From a checkpoint of a small mixture-of-experts model trained on Wikipedia.
Size: 10 layers, width 160, 20.9M parameters.
Experts: 32 experts in each of 10 layers, 160 tanh GELU neurons an expert, a softmax router.
Training: a variant of Adam for the experts, 4247 steps.
Below are experts of layer 7 (counted from 0) of a mixture-of-experts language model. Rows are named router (the router's row for the expert) and show model dimensions 0-159. Each number is 128 + 24 x the weight over its row's rms, rounded and kept within 0 to 255. Numbers have three digits each.
After each expert's rows: "mostly gets" lists some tokens that are sent to it at least half of the time; "comes before" lists some tokens at least twice as common just after its tokens as in all text. This comes from a sample of Wikipedia text that the model never trained on. Tokens count by the router's weight.

# expert 20
router:094158103127073117156113139142117169133158143136158125141136131156115121163154173137099126145156102123093154092154101136100110079099142136114145143132112112137141124110122135108087149132129139124127114142136138130150109121122136149165117107120058102208165139132077131166079115114125146150106123143124121113090121156114096123122121112125118124144135126110167104149156115188089134149152129099119123121111149110153177145132111128112149175087124151103107106104082093121121144141172140
mostly gets: "|", ").", "\".", ".\"", "|---|---|---|---|---|", "|---|---|---|"
comes before: "\n", "- ", "\n\n", "==", "= ", "°"

# expert 16
router:176093091119111112141136126129139148131120104123106097109139132102174122125114141113140110153127159106063092142126138104098154095128127143160123089158116131174137107174131122122189114159084131160115155116107145106124108132154082143105182105094127077125145130146101145100117096143122156119135171140186156152121106159134107124145085111128089159104171128137139136119161145115108149131140135109192133125162147133108100106137149151131086147127103114129135132131115153109137130112115093
mostly gets: "have ", "has ", "but ", "including ", "while ", "into "
comes before: "the ", "a ", "his ", "been ", "its ", "their "

# expert 18
router:115136094080143150161129126093098108167125127142159171104111084146126079116115115145093105113117111134109086138173131131130156095117111119110131126093127158138159103146146144109171085164140163110100134149125114155109155126157099180095107106101149075105145111163122114113131167115144149138128174114153131095146100162169119124099124135147149139103128126163131119156141138142153109117136156130177099132107180144109068112158108121138124115155122129122141127161116152112110137166126107
mostly gets: "to ", "about ", "under ", "along ", "than ", "through "
comes before: "the ", "a ", "be ", "his ", "her ", "make "

# expert 22
router:160163151083097084141127157121120126113128126109138103104088134128132109192155141101133136119148126126130098134093088132162182129164145126153141142113172118174092144127149136131171139151119171155131091115129145100148144117114113117138119111157161106115158125099097153150141122115102107148134092122137091151176110142133102141103123104066119138124110140112123147131161116157116135181123132175134134112111176133148083143120150141149071130144151090109167137112137170149124138147148123
mostly gets: "Jul", "—; ", "spec", "| ", "writ", "fl"
comes before: " ", "0 ", "1", "1 ", "2", "0"

# expert 31
router:143067127130105100122140114083115154120150131139154093124134170158156110157145145146125168137123111130132119141170165153138099144164137149138123176156137150113128141102100144135118130145142129098122125074110106153145131154097162123146115118140149148173146200140150144123095138089147130084125115149085138103099130105137154100132115128097133122160105168124111097142119134095165124135134121170104156144189126090105162132139146125151171121130142119110120104144194159129104128116095125
mostly gets: "ani", "aj", "ik", "ș", "š", "ai"
comes before: ", ", "i ", "a", "'", "o ", "i"

# expert 5
router:103126109118136136124108131099135173138122148118147112125110110088130150178084152113166100138104111131126096141080141122127155098096142112135122114164149096142120107143112153122144135123161137071118134114153136153101122093136117129172160106085143164082164128143106132077103120165120152143124129131147126081099112146140109116169113115093116135061138121116121102094161089157128153117121110149156119129134154136115101091098147139099133158140119105173153080093107163167161122129109132
mostly gets: "October ", "July ", "September ", "February ", "April ", "November "
comes before: "the ", "201", "200", "202", "199", "198"

# expert 28
router:161127139114102157158149136144127137173139144105115146123119120130129136114163137155155091140111090096128129132123097160138140097095158175117126130066117138140137168135148155142114104118120134159125119162092162128134096086159132139131162085159142135156149116148121125125133154153109116108079147099165142157149147120147135151075126092131107095079107115140173128165134161150114098097105154116083136143126145157159150141133142104126139139097136121175080130150142096114168168129153089
mostly gets: "\". ", "== ", "\n", ".\" ", "\n\n", "=="
comes before: "The ", "| ", "- ", "In ", "He ", "=="

# expert 0
router:153123126102141095104127143126153157116127139081151095136107146136093132138147101099164117150093110152180116142107135132155116140147141113141099124113121104099108082121124109140088118131113141118126142174103118109170145168114151115122131160155069137167089167125125113109107138091127081168133068129079127116098176122130142147123102121140145109154107127127082141106087163108143131111118115165082120138106106149118135122127104096143096101140141146076137125092126168099135138144120170
mostly gets: "tion", "season", "round", "School", "County", "play"
comes before: ", ", ". ", ".", "s", "-", "ing "

# expert 12
router:165121133103188121103149153186126146152149127132124123097119148124123152119128152139121106149125127194109118166146148093162135108121088117073110130149113101087141124105113122119174114110110115146134118104106110139127079125178171157115155114108122172140094113105139153093140117146125135141162164121132114133135112111141143126100114147118087121083110167116121161148147099111130148067113134125137083111090156150114121149146164149112100138084094108144088153148095139115116116129108117
mostly gets: "that ", "when ", "where ", "because ", "As ", "There "
comes before: "the ", "he ", "a ", "and ", "it ", "but "

# expert 11
router:150171103124133163183129134178130151113128119113158124151153132115131137082091161133111130119097135144120147130157102148091116109129141131070151170109141142159113101088122123142104190092159111158120129160131145185162155127144118123084100112085126115103128103164181133164145115184122113164109150152138134158126133146141112144130168146118148118104096098137118123173121139099119107134098117133166109123123104112128121159134108114133132141088112108144145135081121104083127147144137147
mostly gets: "would ", "made ", "became ", "used ", "released ", "held "
comes before: "to ", "by ", "in ", "the ", "a ", "as "

# expert 17
router:098133170124099137168146108169102138113143151137138137132103104164166114120143103111103123103146123138134176115178153144080143122108099113071140099096112201072140162146133152127145141156125149118114107147096107143147100155122150126119137129104146116159102127108130106105115131144130093102147146128171122124121122115156141121101095145142122117143125128139130127115096137138108106148116074093167102115138100133118127172173102162161104103122126073125100116120107119144135182117176152
mostly gets: "not ", "He ", "It ", "they ", "who ", "also "
comes before: "| ", "|", "was ", "is ", "had ", "has "

# expert 25
router:087166103125093108127150112135078147112101087153143141122146092122133124178154111102123111141149175106103159124112151118140103087156116134156144161141134128123175115138144145136097100111135166102111119109117114137096144091165132120141123095139112138172151165134091087092116127122105091148142100099108123152141122143157142110137111146070157146173106160104096109151157113089146148160144099167128132181170084111118131142110134156108144143105140102151140125137108114159129122091128126
mostly gets: "However", "by", "Coordinates", "Website", "Born", "Genus"
comes before: ": ", ", ", "–", "| ", ") ", ")"

# expert 24
router:120122134151134100145118130130120098128132119135110153122114095089139132133155106171118134118144121108158132095097138095096178088127099140109133141145117134127153103117107107109109123095113135143124128131102094141129110073114116146126100097151123136195132204130086141129123131123098119153088114148092098156135092127115145116140112150160128101131118090171164155082183135182161104113160102139106106126150116119136100148119128107120095171103111126109129131141085143125165122094165083
mostly gets: "200", "201", "199", "202", "198", "197"
comes before: ".", ",", "–", "0", "6", ", "

# expert 8
router:132145127138146068129110106136151075113110132129171140140101140114129128124168138116067162107090129133109115112107124092170150113138138102106149080127125114131099125149099134144103089098136157139131106166148110166114155142108150125147142107169102115175162156117119147192123157114154132154141104111092139136095107138125118106179122150086132170114118137164090156107126113130180138149126133112124118152127130141087146149125131148144113169137141133109090141176092119137094110092113115
mostly gets: "F", "Y", "Gu", "X", "f", "Q"
comes before: ", ", ") ", "-", ". ", "; ", "\n"

# expert 26
router:155110126136160122089143137121144181120116141117106140096134159128151149162117127128110136119109180147083168102124105147132093149142119093135135132127156175129163115135088113083110121122132129126154147134127154093113157127160108138127114125134114183177172186145114131091111112085092108124137127134048150130126170104094171145138117151089164090157093151086125141134103111101166101135120128132129140140122125112111160142134103114125139112156126129134155107121166123086128119144104137
mostly gets: "out", "high", "long", "do", "over", "short"
comes before: ", ", ". ", "-", "ed ", "ing ", "."

# expert 29
router:174128146136091157134137105134098095119098134113137118147150121174094114108115168151142146140085110109122113104177145138125143144130162156091123136111095125083131180114136161148111106119144102150104124087141134148115127131126147114120089139098178113098132112091148134176113143118161142095077139138102159115092117138117075101107140125165125148100127116153134107130093135133131108139133130179116148114118125190169151114117123128152172101112122138144082100112159112132091153122141172
mostly gets: "John ", "z ", "James ", "David ", "William ", "ou "
comes before: "(", "| ", "and ", "was ", "=", "& "

# expert 6
router:111135181123115165147144113147144171082099118107119121164148131120100150117130101090148091135176112113159146117133135138150164166169128130108117107154109103093162070089136112118112101115117093119149158142106148126118159128134128125132105135142116148127121117150132131145122085145115087164090141122138140118122115125149153103154158120168155134052180102123130129126128097118176121121106143125066113094162137135129125131137116144174140091155120157113143106104093147098131122095100104
mostly gets: "'", "part ", "Division ", "number ", "World ", "Minister "
comes before: "of ", "s ", "in ", "and ", "for ", "to "

# expert 13
router:066141176123127200105150126163118104157103118134129144132141130129115110112111117140106111141084132150108124086182112137145142136109130182093123080117110116079143173107113159134105111091117107131129129131132086137124152172128149159090109182119115142135112117107132149135131104142132115142111134120154127105102122148110118135163131146184109101099122124134157156172109118165146097099126108131106121095121140124133127108133117073138153091070121137160078148145105130104102139121121136
mostly gets: "ations ", "people ", "States ", "tions ", "ties ", "ings "
comes before: "of ", "and ", "in ", "(", "| ", "to "